config.toml
norm_place = "pre"
init_std_up = 0.0341
lr = 0.00182
Below are experts of layer 4 (counted from 0) of a mixture-of-experts language model. Rows are named router (the router's row for the expert), gate (a neuron's input weights, with its number), up (a neuron's input weights, with its number), down (a neuron's output weights, with its number) and show model dimensions 0-95. Each number is 128 + 32 x the weight over its row's rms, rounded and kept within 0 to 255. Numbers have three digits each.
After each expert's rows: a language model's description of what the expert responds to. This comes from a sample of Wikipedia text that the model never trained on.

# expert 35
router:127133161126121075127126114115094094168139144129096116171199134156099164147077113113163143065100150125109140126076179157121154041170135116135160188139140091120116112166133141123105097131097164130192138178125163102106124125135162138188111056173105120090187062144142139092096119107163117129
gate0:101162149171090119133141133157111152143129104163168145128140115143090165168132137084144130130073114074100087127127033130153113095101127183101115102086109167170103159122163176127082140219124101177098106086153100107146145147127166133136105144152170109110114204115128119143184157115097134024
up0:149095091159141113183091114112090086135125099057149127131169104160164149092104162132147166107167135164139160108127128153141109142087139144132105159127121177152119107116095031144165143082072109080134122207106135125146133140141146107135140108113112127155158115178112101163088131131130103162
down0:146167111151122195132165183116139103147192133064151193157124133157117126089192091150105100110106144166148120170133154096141152064065153128129098089117156138123167171172144149149153148138119121133144124186132175125057112135132097177141120146105062117093078114140168168121164156165124085098
gate1:065134079150132166143083134157143050083171151126122084178127168129154154149117129098128120121156105113128113101115140188070149099099123130187126152167165161115122139140109114156094173095099147130055155096106116153103123078113149165100107166119157098137126079120143149062074141142108120104
up1:062157140117158101100100101161119124118157127235135145108109112087122187157167128128090143147101200100124079104087125108171146119130000122173145089131136155131100123131110095171137152082144198119103172109153138114117073103136123163158152145132135094121120103127098099165139156129171100048
down1:135149125112165127131110159119148171095157092137129118146152115156144150142132134117126091143161112130092121159146148118142110105136099111122181155130100110172126190121166172120116148153136090085103129074087123089179144101131145193034111166091173134150129108141144090160211200167212180063
gate2:153148089053075111070198195136137134166112120135123171113162103181106098078129115131153128098139128162139027110132088158173095123057158159133119141140035129199074079180104153100132129168148168152167129146114157102128168154072117112176058144151135146159103108118115078141181086145069128093
up2:156086118152191149182110105146128153098122081138114089109140120045125162185092161158117168122086164104140168153139177063076098112192042100145092085141156117106163236096151116164092129147130115118116135067123158156119133113220157162096157096116109097138129149128156135101105143092183154168
down2:119143114092083202098104134153110146099049143105142162157107139151143083067158135192146108149115138105137080073073074114137107119112178095116097132161094174129106094135128121117142110138100070155140153091156125162182141114097059101084129187105097162164083105106097139136108170095111116113
What it handles: Prepositions, modals, colons. The words to, at, that, about, can, may, could, plus colons after infobox labels and table pipes, e.g. Division:.

# expert 55
router:102103154086102142144157140127177144114155158109108147138122132085053148132082130152163166185126069161133109148171104121077095110121089127131148109148079078117190137108153100150164070129175124116157109153133112101162157103160134119114083116088119168148167149179170169089154133127120137178
gate0:148087146144160107128179141130180123179139158090169125105128146148141125104152103159170118134149107090122140095172188164113192136126139170192106182059091138120118169097162123093121142148120124108158096093122105155123133149153155123170096152116181115150124093118186161130106088168165102165
up0:126184125139135173085108140097136126155108197086126135194131065110121153095111105070131084150081149124119150142142163134067140167125095118104110198146144091089165065191165125145113089121159153121143166107133200095182143135091134066181165095061125130166104145136171152100175138102162140106
down0:097156141123113114111143116130130122126180126150104178140132107090130127123167088142107126141177098137077127069188111171169135143085088140138111116159097153186105184094107161128130098124117132129126063168128159134089154076148066148155107164159170187111146167169074168128119154138122160123
gate1:217137073129100054087136132125052051216137124152153159139150156104126124148121131153131101074131173091176141122154109152161196071164083109091144103168168129082115091176107163122103150134160179158118194147131136120181122139113137186128132154114143100178143092137108130152102101185155142136
up1:162126126138027140118129148102117101079070139121106163172151150099115165110103158149125087152154059121175110125144126161161161090174102136105161166164132141158100094177111074121123142168122121098130138153162138122159155133133151130105095158118096127153162123149096133099124085139105151133
down1:121066131142122028096107176160112176089166166164103105137166152111105149116079144151177150135141140112143077166178144186159107120141153211147182125133123081148147145110142139127103180125144144090169182170134028093112142104093150081106106165179114134172150110119102126115156149157103159142
gate2:091122090157109113157125062116067074096153101103093094132137126119125069172122111132100138138161115094143105180105093134120111161089111129109098173112111141186135104137135090141164124166128075189129153196110107121107115113114139075108195105185143080095069041063076130125153132108119120141
up2:165116150100098118119176087120129113109097108074167152126138111083082127126137116157140144127142093126095103144086107142126130187101165110127133150121096143151121110120107083154173121127062114154123230169137167112150137086148149092165142108111181123100095064098079173120134110115095183163
down2:113110124111179034107072060121164115123119126095093122124146167132074087140151165144126117067151145107123067128122108042127129111108136168104097083078203120165136162155153074117144179086114087128140125104076084104064129213168057192121174122168092143153115128126085083181072112135126060109
What it handles: Section header markers. Wiki heading markup == and ===, including attached header endings like History==, plus capital initials such as I.A. and L.A.

# expert 29
router:089113179169135134158147076109138148145151152119081097110122110076103142130111124143168154170149091149112128074166133170117156093095118149089153090135108085156104106072166111112085132096068098096108150095105116073124163123134134131131147104101106133087158146104109140094151111128100111123
gate0:108131127054087077167145118099126084099148138087140120105156155162209152103110111134078177128167104176155126124093141104134122124130069103147178163122120108149182187112162099133124175163074120111126119161114146127160133140094116107099154076172166189146148133133153118119109163163112129098
up0:157180114094170144125146143077140097197073158134099157175141171114138137154099184105143068138141121043115120146142144143105145143146144117104151101137143123134129084135113121106076104110144108148090105085195125117139120151098138166125060172115140134136125193115187091166120158026165118171
down0:151151075105126194044150133129153110118177142173161118085124168167175038107177120108178125147169135130143078083104143146093134182102127179086138134117133148150094112108159138149159150191146124131128128127204167113106107147140166132146140160113042117110163075124183179118081155154127153130
gate1:155138141066117131056131121145160139118084155162065165188135145155110139104116123189123115150166116080136081190124146115166133100148163129184085135117166148063118152175093141123159110157115191069121048101120132151122135079134175098138155141180106130083108098145099074127160095084098153087
up1:121106156079107125144155122112124149056067185123116117151133037151054123178154161126093156158134118158078123141178144130096121167151132128152169141106045178206081171136167170163167111114127102112163169170100116112171133143097210063120116118167090140086126121161127188168147088113107054118
down1:124083139136100124149149100198133157151146164111103102087095123085154130144074156114051158129093159162105134104182175144160085159102150157111106098166139112148099098163115113104140091142099098130190017120123101125119201122088093129149161226140144127119138104087107140078169114148166133116
gate2:095126145088103106107124135128078107106202152058119141130153163134166168128101128192123164142185116094128166115124195142167122102145121113113050145145153173114118134105150145151128135129096126129103131137104120134131162109123129145106199083084122098144141124172118161106150105184133131126
up2:084174207121079108124095099103143165183132136105181131133069118116211123118075117135148096072117158181105159071183129142124148093167134119174124118117110125124149086136153168085141143116115099164119134103141127143137146134110131147136111127133139117163173171091116080091172159144142123167
down2:137133124135084194138142160183145089136123097117133139152106115140148131185165065089160108098106130090079138115118138115136133176081115137103092130096127129147149097138134153115070104155074120134097154118160164115106180089080096121051118096118139185130153151101132172104102156146098135126
What it handles: Digits and verb stems. Middle digits of numbers in elevations, masses and catalogue IDs, plus word-initial verb stems like add, open, app, res, comp.

# expert 60
router:131089097169099085137161170140156117122088154130126127132101082163099119092150160082100130167173151116104079056104132131159138131216140090126138114137140109109165112189085139152098069138111114146158084131157168072141121093077081105162132102103089131100167159064109134137158165123121094074
gate12:118133140100128117104146093144136116064115109155190126083149106137106106148097120114115104127205109121130171197139124129105130138143109123127148129148204110152100155174140082102119212135116091069118138086122155109121152160098151065147134138162149166135141133067112102134106097179128100155
up12:175117079134185097107126170104077146126100128209125155119141130175165119108116115093119118107092074170109103180124110150194144139146119101156145134147179093155153113144088172132141172066135074140193133174191134109131117141100118123191107157127130174147098142179095153166131137111134153137
down12:099179106160117085167107119144149159147139097145124158171132150104155114137128088143081118073178135122090111132141096150169132146096089106095124146129104099159082138089155083121174104109153169133165120107181103122156187109150105097111125115173117080100132070133116139151179247192153130131
gate13:128135151159149107229163152162122139194113144112093142165062146160089058153129148127127091099092118152100126202114125128084113130129155138125124093100205123139129112114148201115132049132155090196127096130164112136132134123132154191126094110117127085153104100113155123115088145104117121127
up13:114128171158082122142137126130114217114186118097079112174136153142104141157071135178130146130149215108132141069111133155087102172108141131121148113112095105166083160094135074184097048151116156158141102072159105128150129119114148121104151140115128124141125130115129144160122135178202140093
down13:157118125112133097116096112135157049107116146159139202084100163150135148168107144090161181132148122129090085159198144048121149153106122123159089114130128157149102164144105178112117143109109119134130127144089066054174105138161150092157179138146123194138142085175089095175123077128134131077
gate14:146131130137184156150140158080110073127118136171113132116097138114100161120085138135144124112126147116107109125138115072170117116120096138133103117138138143132123151089139152155129143139114144104068199189096154118157117132111170117148052140070155111132114133173099178152105150106129161225
up14:061134207137130148112127138116152128107130134151121097184057117091111105180097148116118171103117193172150147118115147139101149107092077121091136110108184116120177101155121108141122101065135136095118113091108151115125139160146095118134121132085102145149111144111123098126138107155075148121
down14:199150140111146163102112125075146161165109176127113101125167086157129097073093156130150083122127139146133170193143121142149125088174146074123187119163128119110163108181172241090141126125141097128185108141125128183133106123136130168179096163133135123178128117153141103161196122113141159108
What it handles: Line breaks. Line breaks, mostly the blank-line break between paragraphs, sections, list items and table rows.

# expert 52
router:169122131122150138139110120109108132109146096096184102146061127119140133100145122089158074127104109117116150156164116105175137137160094109140058134086120135148187180132098165109164093125115101133141099165142099244132131131125129122093132184138087142180038131155110092162097155111137130120
gate5:131083113104096126191154149128090156151142140106124104161098077144109136137136121191116079157172098098090157122160076132138141062119083136110173150124156119081169129110082129150128111117108113160140124171189167132110173104175071155110113098219106088129100153200092157069144120101168134112
up5:141070174080109159108121117103095143149099148057120183173132089132063112112187137210182089129105149182153089096123141152139131186075152217127173131139112093199089128087184123118106118142107188156140065089171113098154101165146183117152136124144106080067105149137111163167146130111105108173
down5:167089095114078143122156136112126101159099082087141184136135134149106181162166105136116146098171147182145182180089118094215116160120163058118087098115111143126104106110156115158148140084135187098143175189160145060148124153144110132104112165146069134121104114117132081140145076100202104115
gate6:221079113122185117170152150089102111111088110118143162142141146167122118152171087144125116147175161150145051181136108138125174147166139117087083151156085158119112133080087161151078152146126142138119131166092153165065169135168122098157126188118131087199047178127170088128102127090112143135
up6:096168127133140118103099093148122132146069129203135151120140116110149105154081177133141107166150098124102151119093070119044088141127090116188098084155116095106078108126152092121127124175146107106190171092115154083082129145128128170211096091164134164106129108086134109174131120112129115181
down6:171131144133125105088087141131171122116081143083077097199159176128080071130118113150084148183117167126111151197113125151131115134169100162117142155197178141177155104152110138072091095158085112104133109128195159163138186096123066109123112154116132180130081157118089133127158121170103172131
gate7:132125105113167185129186174147141129192055157101143132144150160103171127100150104126140093119148161112130141112094114079108174171166162116062110142149156190093173151145153133128107116112188145157123103165147184156105152072109097096172103197145140152116096079168124132055099122081189148088
up7:120142147145121172148176134122120145170115143084116191150097141166145128168108142158149138088128122176063075143147205172099110134085086167107171130103067139179105152094133158209191131168132103128161142108135109139145147134149114066118135133150093160089125136068168113184126131123140111138
down7:110068101160145053130112119126117125140095157132098120118141117134119111103088112118152091148139153098085120119163181150104156112176124141145155144162142049142109133168110157142141177178132135144140191070090159120080162128194152115087159124114134141152139186098128095200182093124124174095
What it handles: Digits in years and numbers. Digits and year tokens in dates, coordinates, vote counts and money, such as 2005, 197-6, 57°-3.

# expert 22
router:095088180136137125144177098124174153146171137118074154125202146125068131127139070115146148148086113131118087055078145139087124103090135147099196085161115138154095125084154075127101133122082151075119155071105139108108188113106145143170089073112123118077165141126099133109155120144136062148
gate0:103154181069120169082141144109141117130054125078146097135143146140133119094105079163140072087165085111174099138101072090213092118119096095165132087152154092200120133154142171097129107124191116126133081113138107162111134117097109088168201109129143161090129096111169098132155092104168162124
up0:109056118109145177092075129108184167177031118088140127139116149172121104098156128075126134140097029210119092126092052089128158154129130147150130130117115144112115155135117140094136145149188115150180046074159121141119084126114146162131157120126067135097133108140096087117139116014156127191
down0:137161116102148128090080082181100114164089151109116142125130162124135114121118083093151119080103089135130076079125149152143132095147078116189120124122117098116124091130064104109074086065225194089072147122112141158182143151125096116147112088137162157127113153104136185088155117070182198107
gate1:120121088145121097133128135153142094131136080111131176124128149140088194085132121119088154126107130072068129112126173165057151044108082131153138165169101116104139165054060139112083188105147162141136137103086101150157125055173162135145192152074064066110200109148180128118149155137156090115
up1:166097115142161156073139152120150151142052153115132100104096150121120086105141136164155094181176103096205078159101089108135162140177203096156112115079104136179137182097116112130112129162128114170079113157108113128111163141112100079092115160113127184123068171099111095171178124092148140134
down1:159128115172170078122121154158127168090109193136063136111179150134078158146083156201158104116076113067075161161105105166165170101092114134103130152159145166130141152137120141101101173108139127153080217124133111087118162029095097134091180113097097114133152101182183116139126120091102107116
gate2:155133131090163189128097169077110109146160097078137112173133143186137204082130144125128144126117136133153130161129095125145124134157136078120071140153180145137167178090071164140168106121152133094170142101112103108180112131163092075127099136099123136173119122174109122138129119148130107160
up2:126167099134136099127121150137124105201119177219118138095104143151121130130149160203105131133133138157070077121161171164163167139170163112212133137161086131164151137127127105095133221141056118159149127091172109135117160173133196133166120166113153177133116131129167125183136170104105144096
down2:077128138061104123143154129139106158169130062154121159116085140132104089146146128091114139079105144087134088124138123141125147092149116134189065113112169081103131098154130125099141122129153165133143133082183087107133161177166145186160148104135141142143192089065125194092092131164105089139
What it handles: Function words, word continuations. Mostly "to", "than", "over" and line breaks after list items, plus inner word pieces like over-all, the-olog-ical, instit-ution.